Experts of a small language model: 336 SwiGLU neurons an expert, 2 picks a token.
Below are experts of layer 5 (counted from 0) of a mixture-of-experts language model. Rows are named router (the router's row for the expert), gate (a neuron's input weights, with its number), up (a neuron's input weights, with its number), down (a neuron's output weights, with its number) and show model dimensions 192-255. Each number is 128 + 32 x the weight over its row's rms, rounded and kept within 0 to 255.
After each expert's rows: a language model's description of what the expert responds to; "comes after" lists some tokens at least twice as common just before its tokens as in all text. This comes from a sample of Wikipedia text that the model never trained on. Tokens count by the router's weight.

# expert 10
router [167 131 133 104  88 133 121 139 140 131  91 140 196  98  84 117 120 175 166 139 142 130 102 111 121 152  79 133 137 115 129 126 118  80 187  80 113  88 139 146  75 154 128 144 128 137  87 141 122  91  93 120 111 128  94 108 190 160 108 177 161 112 137 144]
gate0 [134 119  64 118 149 124 121 116 115 103 155 154 163 119 163 163 113 157 183 102  98 118  56 149 157 121 151  67  63 146 129 226 103  87 101 119 170  81 160 140 127 143 105  93 178 158 178  88 102 115 117 129  75 134 106 128 207 123 133 182 119 101 169 115]
up0 [113  83 133 105 130 105 104 111 138 117 141 131  82 101 119  28 141  95 164  96 151  91 121 113 162 119 129 148 115  97  14 169 111 159 152 108 119 119 122 157  73  65 156 155 117 127 124 107  77 133 151 108  46 160  91 115  63  42 111 145 109  71 114  74]
down0 [147  90 113 144  89 165 168  78 131 121 145  90 175 146 118 106 172 142  98 100 150 117 100 134 175 168 144 163 137  87 103 122  76 157 108 108  91 141 118 105  80 131 120 150 101  41 140 135 192 113 132 143 101 146 114 120 127  62 123 128 168 124 155 140]
gate1 [142 129  91 134 137 107  61 103  94 143  71  50  23 108 136 136  89 113  96 173 133 110 121  99 167 184 127 133 138 101 171 126 153 101 120 150 179 121 127 111 142 110  94 149 136 107  63  95  79 119 109 107 110 151 181 168 109 188  97 114 150 110  97 139]
up1 [109 152 189 104 113 115 137 120 135 145 177 185 130  95 176 167 115 150  90 118  62 178 112 115 188 152  99 130 137 119  75 141 166 108 107 136 138 163 126 150 125 134 123  93 127 111 120 153 120 104 133 157 154 121 163 134 129 144 101 137 145 137 100 209]
down1 [160 138 104 111  97  68 130 150 141 157 135 150 134 117  95 155 193  89 176  86 116 149 161 125 108 127  96 189 110  78 113 148 148  71 117 121 127 155 145 123  74 162 109 108 120  98 116 130  72 107 105 146 150 195  89 100 146 122  63 105  90 126 133 168]
gate2 [147  56  92 154  63 100 159 111 154  61  89 110 141 106 180 160 135  76  75 139 150 144 155 119 114 174 146 142  23  95 112 112 124 116 137 178 144 130 105  94 122 115  86 158 133 105 159  40 177 191 103 129 138  65 144 114 102 160 112  95 135 169 133 124]
up2 [145 123 106  56 137 157 181 113 134 188 128 109 112 187 130 109  80 152 155  96 158 102 155  64 102 126 110 138 133 143  92 100 107 117 155  78  92 183 159 159 158  96  77 131 102  89 105 234 119 168 188 145 146 139 148 118 121 169  96  83  82 114 136 185]
down2 [ 96 124  80 156 118  76 188 130 153  86 131 201 113 139 164 109  84 131 150 127 115 200 127 191  90 119 161 120 120 130 132 152 113 124 159 195 179 170 113 166 118 107  43 131 148 156  85 127  92 163 163 134 159  99 153 151 127 127  94 136 124 110  87 137]
gate3 [142 131  85 149 158 174 156 103 146 138  70 167 141 112 146 138 134 117 133 151 133 133 145 154 182 214  92 106 102 105 136 126 125 145 141 105 116  92  97 159 150  88 136 112 147 147 118 119  91 152 111 149 181 165 166 116 163 126 137 143  75 105 150 131]
up3 [ 92 120 115 129  94 115 107 105 101 118  89 141  91  86 139 146 179 166 143 104 148 106 138 155 130  84 121 150  91 165  90 161 167  57 199 112 162  42 112 163 150 105 135 152 131  75  72 154 120  90 122 153 112  96 153 161 147 133 147 118 158 160  83 110]
down3 [176 111 122 166 159 122 116 124 150 175  84 178 139  54 159 114 124 111 149 150 116 113 143 131 174 135 221 215 155 139 121  68 151 173 113 157 151 128 128 163 176  75 112  79 130 126 109  96 111 117 176  98 163 160 113 151  54 101 122 121 130 107 195 159]
gate4 [124 180 148 143 155 124  64 111 162 128 153 146 144  73 218  99  79 112 100  96 155  98 157  94 131 121 146 158  74  46 176 154  93  51 145 164  48 189  89 152 173 124 119 121 200 122 125 138 150 112 138 137  95  85 145 116 126 167 171 158 154 120 156 155]
up4 [177 113 132 164 215  73 123 168 155 155 109 177  87 162 132 197 106 130  83 149 122 153 165 126 169 167  79 162 116 119 192 147 154 139 152 139 110 129 120 164 104 100 214 125 125 112 110 124 188 107 126 119  81 174 139 160 115 159 115 149 135 133 155  70]
down4 [151 108 128 149 142  90 117 162 131  98 101 134 157 110 136 100 103 155 132 144 175  79 226 151 125 167  82 122 159 107 183 138 163  54 102  94 128 137 173 164 123 145 163 130 137 141 163 146 101 104  64  91 103 151 120 155 125 154 105 158 124 143 110 141]
Opening quotes and parentheses, hyphens in compounds (peer-reviewed) and en dashes in score or year ranges (1916–2011).
comes after: "\n", "\"", " 1", " non", " co", " 2"

# expert 7
router [ 64 132 114 111 158  82 121  80  96 133 139 147 103 130 104 123 108 158 137 158 115 165 160 126 117  99 171 121 160 106 104  74 194  72 128 112 159 174 127 165 192 150 121 119 114 147  94 143 132 122 146 170 157 142 156 171 161 161  97 106 120 122  66 133]
gate0 [151 161 144 127 145 170 191 134 145 190 109 148 109 190 131 128 141 156  97 164 136 127  51 166 106 109 124  99 201 145  70 164  71 121 139 114 149 110  93  88 165 189  93 151 185 163 126 131 106 107 144 147  90 132 167 109 149 139 102 177  78 107 138 154]
up0 [114 152 133 185 189 152 129 108 139 119 134 183 146 165 129 134 105  97  95 109 123 103 150 139  73  65 142 125 198 128 193 115 168 142 150 132 155 176  60 115 148 150  98  96 136 148  86 158 139 217 157 110 149 118 171 161 119 133 113 113 143 135 101 176]
down0 [ 98 192 113  98 130 139  85 135 144  72 113 139 108 143  82  96 147 129 128 174 189  69 148 135 102 122 160 106 115 156 128 236 159 134 136  91  96 127 123 133 111 137 169 124 115 104 131 156 110 174 159 153 125 117 159 154  82 108  79 110 122 149 144 206]
gate1 [153 144 149 121 146 113 111 103 103  82  87 127 112  95 125 116 138 146 138 151 112 109 192 151 146  50 101  91 146 114 180 177 158 133 121 152 100 135  97 129 152 119  85 128 190 143 160 113 108 101 165 121 146  92  84 101 191  85 124 104 152 199 102  62]
up1 [148 142 166 101 109  93 111 144 132  69 152 115 149 182 181 101 101 142 141 108 131 130 100 122  64  86 150 106 132 131 126 162 115 199 150 161 110 151 149 122 219 107 115 144 114 154  86 182 125 154 115 124 206 140  99  79 180 178 134 178 179  91 146 125]
down1 [141 184 122 142 109 123  83 123 137 145 114 158 190 144 132 126 186 101 138 111 170 110 162  95 122  64 111 158 110 134 110 141 145 151 124 135 186  91  95 163 165 175  74 119 125 116 104  99 173 144 131 104 111 139 103 105 141 132 110 154 153 138 130 116]
gate2 [152 100  61 127 130  86  78 169  90 190 175  76 161 141 117 116 138 139  62 124  97 139 100 149 122  66 133  73 131  93  98 123 161 193 142 106  82 158 101 142 154 134 152 120 131  82 145 168 176 113 149 121 110 154 132 119  93 158 108 146 111 154  89 123]
up2 [ 93 156 111 166 159 164 102 168 132 147 166  96  96 123  96 133 101 161 126  82 138 110 178 141 175 143 162 112 167 119 100  81 161 141 143 148 128 144  67 115  98  78 166  74 127 148 148 134 122 146 114  91 163 130 193 114 158 178 118 164 191 129  71 100]
down2 [114 164 136  63 136  86 115 162 133 149 154 163  86  89 130  93 152  90 147 206  78 158 112 133 113 124 108 119 166 141 119 154 162 101  72 158 123 143  92 172 161 104 158 141 107 155 220 125  99 129  79 119 103 136 175 106 142 130 118 102 123 176 134 148]
gate3 [162 147 159 162 162  87 114 108 137 225  89 129 138 145  71 115 103 150  88 150 131  99 128 144 102 139 102 139 144 136  78  67 154 148 168  92  87 126  83 144 130 127 125  81 120 158 141 105  94 162  79 117  85  93  98 146 106  94  92  86 129 111 148 148]
up3 [156 151 162 102 112 156 108 157 123  86 159  86 101  80 115 132 208  86 112 103  84 113 117  98 189 160 121 113 140 122  94  98  73 116 136 113 123  90 165 118 139 184 117 140 123  53  97 127 180 155 171 102 152 134 109 164 102 156 107 176 132 103 148 115]
down3 [109 114 173 150  81 118 146 124 126 145 157  70 151 138  93 167  78 106 126  89 164  84 126  98  76 140 169 154 159 153 136  91 125 106 156 153 123 178 145 167 113 153 124 190  92 183 119 125 181 166 184 143 132 203  78 104  75 131 157 160 123 155  97 156]
gate4 [161 113 107 163 128 149 141  98 168 145 125 149 162 121 130  96  94 141 144 144 133 110 131  87  83 115 128 157 147 157 149 158 173 113  96 132 189  79 136 143 119 144  70 178 123 102  87 130 107 112 166 180  89 107  93 158 119 109 126 109 150 165 100 136]
up4 [124 119  73 116 117  92 131 125 160  89  81 159 163 120 183 153  95 145  92 124 154 112  90 157 121  76  97 203 202 142 105 115 128 130 147 153 126 140 120 136  87 181 138 145  85 106  93 113 171 162 132 138 108 160 127 140 189 129 149 139 168 138 144 136]
down4 [113 171 156  88 130  86  77 131 101 160  94 133  89 133 111  91 167 101 142 171 121 122 114 103 145 157  86 145  71 126  93 103 148 131 105 175 114 133 154 151 160 131 105 172  98 136 106 121 145 134 142 113  93 179  89  79 110 117 158 152 149 116 125 117]
Month names, day numbers and small numerals in dates, times, scores and table cells, such as October 19, 26, 14–0.
comes after: " |", "|", " (", "–", ":", "."

# expert 14
router [117 140 140 104 127 108 138 179  91 166 121  78 134 137 152 119 203 141  68 153  98 170 182 127  61 178 115 135  78  88  98 143 141 156  28 208 157  55 137 202  76 129 126 124 186 115 104 113 112 121  92 151 128 113 147  86 112 182 122 114 161 143 126 141]
gate0 [171 141 159 130 153 185  80 111 145 109 137 147  81  78 107 103  92 109 141 180 191 136 102 138 139 147 172 103 206 147 131 118  97 139 139 140 126 101 155 101 132 132 132  91 190  92  79 145 112 157  68 174  56 132 108 101 214 137 112  85 143 149 163  77]
up0 [139 120 154 105  94 120  92 147 121 115 154 126 131 139 134 108  79 171 133 143 167 149 136  90 123 113 140 113  96  86 180 123 185 121 114  17 150 155 148  79  57 102 106 164 136  79 147 124 126 127 126 158  66  88 168 124 202 185 177 139 117  97 137  92]
down0 [159 144  94 139 138 121 102  98  95 104  92 103 111 134 103 118 109 111 169 121 194 150 140 107 163  48 158  93 144 176 155 197 113 108  62 122 115 189 142 150  67 151 125 124 143 126 142 144  90 164 117 107 159 170 113 163  85 166  87 148 141 135 122 127]
gate1 [101 132 113 106 100 139  84 126  77 130 137 153 124 200 149 124 184 144 100 128 184 176  58 129 147 143  98 127 157 132 101  62 111  71 106 130 159  96 158 170 159 143  68 141 150 120 110 182 111 130 154 173 141 137 116 131  91 166 128 122 143 118 149 118]
up1 [124 171 167 129 116 163 124 118 102 120 164  88 118 150  91 121 122 147 140 124 133 111 162 139 182 187 184 111 123 122 186 116 133 128 116 103 156 136 116 103 103 109 150 132 199 177  65 153 120 149 162  68 106 120 114 135 146 111 147 130 141  93  91 143]
down1 [158 132 204 107  74 132 123 111 155 165 131 106 113 127  87 142 110  83 146 167 157 131 148 102 100 124 133 121 153 153 133 129 196 138 174 138 123 165 102 163 135 123 175 147 122 140 117 126 151  86  62  74 115 106 137 170  93  73 152  84  82  90 166 130]
gate2 [167 147 118  94 161 181  89 162  63 102 168 111 100 122 174 116 152 154 149 151 125 112  85 115 131 101  85 166 191  93  78 126 136 127  87 136 137 100 112  97 114 116 195 183 118 100 144  94 140 135 137 146 123 119 150 184 134 125 113 171  88 112  97 127]
up2 [106 122 133 109  89 179 124 143 136 110 108  97 109 107 179 138 115 176 157  84 153 148 108 112 107 102 102 124 123 106 133 139 181 113 187 214 167 102 138 138 155 105 104 116 123  55 148  74 122 144 209  81 122 144 161 148 102 106  95  65  98 123 168 119]
down2 [147  58 125 121 172 110 109 103 129 130 165  94  91 171 129 121 125 135 134  81 136 120 106 137 130 174 118  97 103  85 145 120 128 107  60 166 129 143 146 161 110 164 111 124 134 129 182 100 178 105 148 138 109 145  85 121 112 112 126 123 180 102 132 123]
gate3 [114 157 176 167 112 106 118 153 113  97 105 126 165 156  95 125 137 126 126 176 138 105 141  92 126 112 199  68 141 126  99  69 144 153 139  74  68 147 163 112 139  99 102 115  70 179 133 118  87 125 183 151 199 103 156 127 138 141 118  60  81 107 131 110]
up3 [105  64 199 120 108 115 144 154  94 124 108 132 137 115 121 106 155  76 107 108 106 143  91 115 155 165 136 143  96  93 112 123 122 126  97 106 123 171 114 165 131 114 154 108 120 128 164 131  64 144  89  93 127 118 185 135 135 108  70  72 176 145 112 154]
down3 [149 104  74 135 123 150  71 170 127 122  81 113 145 115 119 129 136 167  92 101  69  32 135 105 173 110 110 111 144 125 100 123 175 154  68 122 109 160  87 127  64 135 132 186  92 105 177 109  72 104 117 156 110 143  96 110 141 154 131 157 212 129 154 192]
gate4 [108 142 112 108 161 135 144 106 156 187  94  97  63 170  82 124 112 101 105 133 146 132 150 153 136  80 178 142 153 139  82 101 197 120 113 141 106 109  92 135 174  71 142 133 158 103 160 122 130 185 160  62 163 155 100 142 127 141 124 141 141 134 102  72]
up4 [228 195 186 106 153 167 179  77 120 125  83  92 138  83 127 224 153  99 136 130 182 130  71 134 129 168 143 126 164 119 148 108 156 146 151 139 123 136 122 101 119 122 138  98 105 138 120 127 128 107 104  82 204  85 166 151 129 118 123  94  73 151 127 136]
down4 [141  70 122  79 105 127 140 143  80 132  91 104 101 113 178 140  58 128 143 146 144 162  54 126 157 174 131 115 129  83 116 107 120 134 130 154 194  83  53 132  98 117 123 140 139 133 109 157  97 110 148 144 139 142 115 125 107 140 152 141 118  80 168 125]
Single capital letters or short first pieces starting names and titles after pipes, quotes or brackets, e.g. D in "She Dances", U.S., v.
comes after: " |", " \"", " (", "-", "|", ":"

# expert 12
router [ 96 171 120 143 123  99 154 119 144 152 116 196 105 100 189 130 155 104 142 139 108  83  93  87 172 177 128  95 143 132 179 186 133  88  85 161 103  95  73  53 142 141 112  42 154 150 140 144 133 121 153  87 109 152  94 143  85  43  67 143  72 122 164 142]
gate0 [138 117 157 127  99 142  74 163  96 103 102  70 142 122 110 122 150 134 152 138 120 120 113  82 138 163 144 155  87  55 193 125 117 125  57 132 123 131 102 126 133 113 184  87 147 157 125  83 194 124 158 139 151  86 146 116 102  86  84 140 108  92  98 188]
up0 [163 174 111 155 102 115 129 163 175 151 138  98 131 175 122 141 157 160 124 182 101 154 120 152 127 146 178  93 130  94 117 128 115  98 172 155  81  95 154  66 110 120  64 143 124 184 173 139 113  71  81 182 143 161 141 114 119 164 120 160  61 106  86 142]
down0 [ 73 154 127 114 155 135  76  99 139 116 116 172 108 127  89 134 179  70 118 108 179 147 138 103 151 152 120 179 103 176 139 115 120 163 144 118 139 129 162 143 136 147 140 137  62 115 132  99 180 147 158  79 128 110  83 105 132 121 109 141 184 100 130 161]
gate1 [106 111 139 188 112 133 119 161 140 138 117 126 110 157  82 114 152 148 167 118 130 168 109 156 173 140 161  93 105  94 165  95  99 109 110 103 116 121 116 158  79 124 162 173 109 214 133 127  82 113 100 117 218 131 119 109 148 147 156 133 185  82 179 104]
up1 [107 102 160 131 130 153 126 113 117 121  37 136 127 133  81  90 156 109 175 121  91  79 122 163 163 114  92 105  89 122 147 150 130 111 115 127 177 152 149 161 132 102 156 132 172 157 127 111 129 123 122 162 156 160 168 165 146 122 155 158 103  31 100  61]
down1 [105 149 139 123  92 198 119 110 122 184 118 137 123 235 105 127 156 159 171 128 114 138  78 173 170  44 125  99  86 103 129 136 120 183 149  71 162 106 188 147 101 141 177 124 125 150 109 123 153 145 126  87 204 105 184 148 206 104 181  82 149  61 107  34]
gate2 [122 129 165 106 127 142 153  92 135  84 192 176 140 161 110 120  66 111 127 143 129 118 108 131  95  63 173 146  94  80 125 184 114  93 177 134 134 128 112 125 126 175 117  93 104 129 118 121 182 117 123 152 120  90 159 109 160 162 189 143 148 100 145 197]
up2 [148 167 128 119 108  90 106 137 124 160 160 183  91 105 142 133 161 132  89 128 125  69 115 134  89 117 161 119 169 147  71 133 223  92  93 121 155 137 149 163 157 119 124  86 127 136 153 139 138  94 126  83  60 150 106 143 128 132 179 130  81 145 160 172]
down2 [120 187 201 130 119 104  68 163 128 124 110 147 100 102 121 121 178 205 183 166 104 137 170 166 116 147 138 125  84 166 116  79 215 130  58 160 127 155 107 155 142 119 157 133 144 108 139 158 169 147 109 104 104 108 137 136  66 174 103 164 127 106 162  91]
gate3 [123 130 100 172 143 144 163  68 130 108 204 147 140 162 102 112 132  97 125 115  95 135 123 156 161  72 107 119 197 120 133 142 139 103 157 125 142 111 113 110  99 189 142 107  49 146  85 102 186 124 103  88 114 126 104 143 122 145 105 124 123 153 194 140]
up3 [ 74 127 133 102 112  98  75 117 155 134 151 144  79 116 113 125  92 123 127 123  91 106 110 117 140 184  94 172 101 129 188 164 148 131  99  81  99  62 145 159 140 166 133  95 191  90 121  99  80 156 145 154 122 120 152  84  84 133 141 149 120 138 125  89]
down3 [115  91 168 163 120  95 120  87 112 134  93  89 151 102 160 141  76  92 102 168 174 161 113 129 177 137 126 164  94 151 111 227 168 196 189 143 140 102 154 149 157 131 119 117 110 181  78 106  77  81 121 136 134 129  35 125 121 167 134 159 105  96 144 142]
gate4 [109  81 106 109 113  64  82  98  77  73 133 136 159 159 101  99 177 146 138 200 124 168  96  90  78  79  94 140  90  98  76 105  69 107 132 131 177  82 150 137 160  68 119 102 132 119 158 174 118 145 162 175 123  87 104 133 103 143 119 136 123 129 117 119]
up4 [129 112  88 113  95 131 111 134 120 143 118 150 107 137 131 183 150 144 107 158 185 111 103 112 159 170 199  67 164 130 197 182 166 109  93 103 115 107 132 148 130 107 104 150 150 156 119 135 131 154 100 136 181 131  90 141 134 100 129 159 151 131 124 127]
down4 [149 119 116 188 166 114 126  76 163 138 190  94 137  58  96 183 131 124  40  67 142  77 135 165  91 102 191 110  78 116  79 110 144 171 112  80 155 111  81  74 124 159 139 120 154 112  95 150 139 140 202 165 187 116 117 110 139 123  42 156 125 134 137 138]
Verbs, participles and particles in narrative prose, e.g. made, released, won, stood up, found out, cast.
comes after: " to", " was", " the", " a", " and", " he"

# expert 6
router [166 114  98  93 127 115 129 117 167  70 217 102 117 134 115  88  88 170 105 119 159 117  98 156 160 120 103 116 108 123 135  92 144 176 122  87 148 122 213 142 148 116 133 136 110  62 113 112 200 105 134 144 137 175 124 158 139 163 126 163 128  72 159 166]
gate0 [138 133 128 166  84 169  59 109 142 122 153  83 129 138 123 196 137 123 103 126 166 132 149  96 153 170 197 174 147 143 171 132 212 127 116 131 144 111 179  92 110 150 130 147 110  59 176  93 101  85 120 134 180 131  97 121 141  91 185 118 125 219 129 132]
up0 [121 179 165 109 149 114 142 154 120 168 128 120  91 125 137 133  44 166 152  87 138 136  90 171  97 116  68  91 154 107 143 157 115  95 105 132 159 106  86 142 132 121 174 208 112 120 125  92 167 166 171  64  60 136 110 166 149 159 155 135  89 111 118 108]
down0 [138  98 138  65  63 123 104 140 152 103 114 149 100 201 119 120  89  95 100 118 190 155 134 112 135  88 150 109 131 184 152 136 133 141 124 128  89 115  63 116 124 148 123 116 119 129 129 138 109 180 130 161 161 137 173 156 166  80 143 131 153 132 102  69]
gate1 [119 136  69 168  84 194 120 127 117  98 142 169 137 163 137 156 162 105 116 154 116 146  66 141 159 190 129 130 164 206 195 108 145 153 112 157 165 156 124 104  76 115 137 107 131 133 172 132 150  79  71 151  90  76 121  67  99 124 137 112 133 174  77 145]
up1 [128 151 192 108 150 206 162 160 139  87 162 129 170 100 164 169 119 137 157  71 113 147  84  87 147 168 123 123 154  70 149  98 137 126  93 153  72  76 144 134 148 137 132 137 163 146 165 161 165 165 113  76 181  88 146  82 118 118 108  95 139 127 128 175]
down1 [130 128 222  97 158 156 164 170 164  90 121 111 110 160 190 105 105  96 105 122 127 124 116 133 164 140 138 147 129 149  64  63 148 118 127 140 165 135 139 120 111  76 203 149  90 102 157  94 119 149 174  70 177  85 177 108 159 140 120 112 135 113 131 123]
gate2 [136 175 154  96 134 151 134 174 106 164 161 155  63 134 177 124  82 110 120 183 101  75 152 115  81 122 183 172  98  98  61  77 106 117  99  99 144  86 135 121 122  93 146 121 110 184 139 129 128 112 143 115 121 118 198 187 117  57  95 143 146 110 206 167]
up2 [134 112 137 145 155 116 183 152 144 113 109 109 147  58 152 127  89 141 114 162 121 172 166  94 171 134 188 153 146  82 156 105 144 139  97 142  56 132 113 137 102 147 161 149 189 113 135 152 151 173 112 167  55 124 146 102 114 107 136 127  91 135 170 112]
down2 [ 90 126 121  98 127 128 118 116 150 163  94 152 133 150 143 192 116 159 140  83  96 155  94  90 142 119  76 105 168 125 166  98 123 133 196 154  74 139 105 111 109 130 149 183 141  87 130 159 108 182 141  85  64 160  85 145 132  88 147  84 169 128 165 100]
gate3 [115  97  93 138 112 175 151 160 136 124 124 127  56 157 173 155  74 157 152 101 183 201 107 132  93  78 113 118 154 203 127  97 164  88 141 131 141 117 155  97 135 188 121  72 149 169 157  79 159 120 100 137 102 175 128  71 124 126 148 130 142 142  75 140]
up3 [ 92 107 106 115 123 184 173 194  71  92 110  26 134 104 113 124  73 110  89 103 152 149 138 111 130 152 155 109 148 124 145 176 138  70 149 129 148 130  93  74 132 121 117 120 119 146 155  87  95 109 130 109 145 118 134 176  99 162 179 122 138 146  85 115]
down3 [171  71  93  80  93 164 158 122 151 134 111 192 117 137 120 131 154  77 121  86 115  93 103  77 116 144  91 136 158 163 142 189 123 133  95 139 141 129 141 143 195  78 126 116 123 142 114 152 114 170 144  97 107 126 170 110  93 138 135 154 176 117 153 111]
gate4 [144 104 193 140  69 135  85 113 160  85 156 140 113 130 106 107 138 131  86 148 110 104 136 116 115 172 163 137 106 112 167 128 152 108  96 126 118 125 156 146 172 132 116  79 193 128 110 153 134 189 182 111 159 149 128 158 127 100  98 102 136 112 148 109]
up4 [133 137 127 121  69 151 146 170 138 149  79 127 111  73 182 107  85 104 104 122 150 168 114  97 173  82  84 143 106 106 145 142 127 147 136  64 165  84  87 122 123 166 101 157 187 154 140 153  89 112 105 141  91 106 122  98 155  91 102 120 115  97  70 127]
down4 [117 131 124 145 113  67 151 111 154  89  92 160 109  85 158 115 104 130  86 188 173 104 136  89 178 167  81 174  95 114 157 139 106 167  87 156 136 186 129 163 137 108 125 102 108 125 123 152  86 154 126 117 141 133 150 141 119 147 156 117 171  49 118 128]
Line breaks, especially those ending table rows, sentences or section titles, plus heading equals signs and table pipes, e.g. "==", "===".
comes after: "\n", " |", ".", ")", "==", " ="

# expert 8
router [113 129 134 113 131 166 126 111 137 124 117 158 110 135 144 142 113 164  95  94  91 145 162 140  85 136 147 171 134 107 161  81  85  91 113 196 125 138 122 151  97 138  78 116 157  92 126  99 111 117 133 150  69 111 164 113 118 109 135 101 116  92 168 126]
gate0 [ 62 179  94 157  77 159 164 154 112  99  55 127 133 143 126 118 113 141 162 212 141 108  90 121 160  72 147 137 118  96 201 133 100 114 102 127 220 122 177 109  33 111 147 189 105 103 153 159 102 153  88 174 118 160 142 111 129 154  90 101 144 125 145 111]
up0 [115  81  97 165 135 137 116 156 158 110 156 104  66 113 121  90  87 136 146 159 152 125 118  96 148 158 106 178 162  87 113 142 109 110 111  41  73 107 162 122  65 141 103 118 112 105 162 140 168 114  98 152  97 153  95  85 148 129  96 113 137 153 135 128]
down0 [114 112 155 131  81 109 105 119 122 144 165 142 190 130  62 132 142  75 119 108 127 139 102 120 138 137 170 106 141  84  79  85 138  41  78 102 147  80 154 120 123 125 154 118 158 124  99 129  93 111 195 154 145  97 128  92 150 124 128 135  84  94 224 130]
gate1 [172 129 156 134 132 134 104 136 134 137 159 124 109 157  87 102  84 124 143 120 132 153 133 120 108 130 131 162 118 120 103 214  82 137 132 114 217 106 105 149 110 215 123  93 136 111 115 125 141 125 158  98 124 131 180  96 124  99 111  98 126 119 105 160]
up1 [180 123 168 116 102  95 141 176  94 175 166 144  76  70 115 145 130 124  93 132 126 109 162 141  56 115 112  92 161 159 118  91 126 118 125 152 116  79 155 125 171 133 123 119 119  94  88 169 134 129 150 175 155 157  56 194 135 156 143 128 121  96 127 115]
down1 [191 132 116 120 160 157 159 115 104 148 185 163 137 132 131 115 126 101 107 109 107  95 187 164 152 105 153 118 126 155 105 159 127  96 117 178  96  69 119 125 146 167 114  78  72 134 105 162 108 181  77 150 120 148 155 160 153 123 178 126  92 136 123 149]
gate2 [124 164 109 150 163 156  83 126 158 187 176 164 138 112 142  83 155 150 145 193 137 144 115  73 134 135 153  46 208 187 129 106 108 134  93 117 168 121 118 129 199 145 132 109  40 162 136 128 128 109 124 108 131 127 101 166 125 150 139  97 126 127 124 114]
up2 [122  10 143  61 112  90 123  60 149 160 155 175  70 132 125 113 183  99 168 151 121 154 162 124 113 115 100 103 147 106 113 157 145 170 123 155 135 128 132 150 106  61 146  93 100  92 157 124 108 132 143  73 126 177 137 154 158 152 117 116 181 131 139 149]
down2 [153  82 171 139  85 133  81  42 127 104  72  88  98  87 142 121 187  94 142 167 125 177  87  74 102 179 157  71  93 132 206 169 134 144 181 162  96 195 132  82 194 127 127 123  92  76 115 135  98 184  89 115  76 128 128  74 145 130 106 120 156  99 121 152]
gate3 [155 145 156  69 108 147 119 107  88 141 167 106 113 143 100 151  87 116 134  98  90 148 107 110 110 125 146 192  94 112 139 109 134 181 159 145 110 131 142 166 170 114 152 152  83 108  86 150 144 172  95  83 130 188  92 157  98 147  76 126 194 118 153 143]
up3 [111  90 148 118 165 174 144  89 142 112 130 122 140 168 142  93 108 134  65 144 140 210 126 145 157 113 131 157 100 116 181 122 182 179 123 108 113  74 125 151 118 138 119 208 122 111  91  78 114 139  96 128 167 183 127 104  58 140 154 163 118 125 120 129]
down3 [117 120  96 128 111  74 142 123  81 124 192 113 105 145  85  87 116 110  95 162 130 127  88 108 111 121 137 102  98 137 146  88 150 152 131 121 133 103 140  80 140  78  75 120  89 134  86 135 175  88  92 111 161 130 120 203 129  82 129 114 102  89 135 111]
gate4 [141 110 168  85 197 171 146 119 175 113 103 112 142 185 153 110  99 171 155 139 100 133  77 208 146  76 150  58 149 115 118 102 148 146 108 100  84 114 138 122 114 123 114 129 133 114 151  92 107 143 161 207 131 178 108 124 137 147 140 108  77 102 113 103]
up4 [111  96 129  99  82 109  85 164 138 150  93  72  46  95 148  75 124 140 159 127 103 114 171 116 146 132 120 138  80 120 149 178 155 166 101 167 120 161 158 112 160 132 133 110 103 143 136 112 107 129 102  93 227 146 118 125 152 134 133 172 119 141  88 149]
down4 [146  99 106 124 140 133 156 164 121 106  84 116 130 124 117 109 106 143 153 156 122 150  99  81 117 135 116 122 106 171 126 154 140 150  86  95 149  87 141 189 158 132 123 112  67 122 183 119 163 172 122 149 136 143 161 136  88 193  91 135 112  84  76 119]
Articles and possessives (the, a, his, their, its) and ordinals like second, third, final before nouns in running prose.
comes after: " of", " the", " a", " with", " and", " for"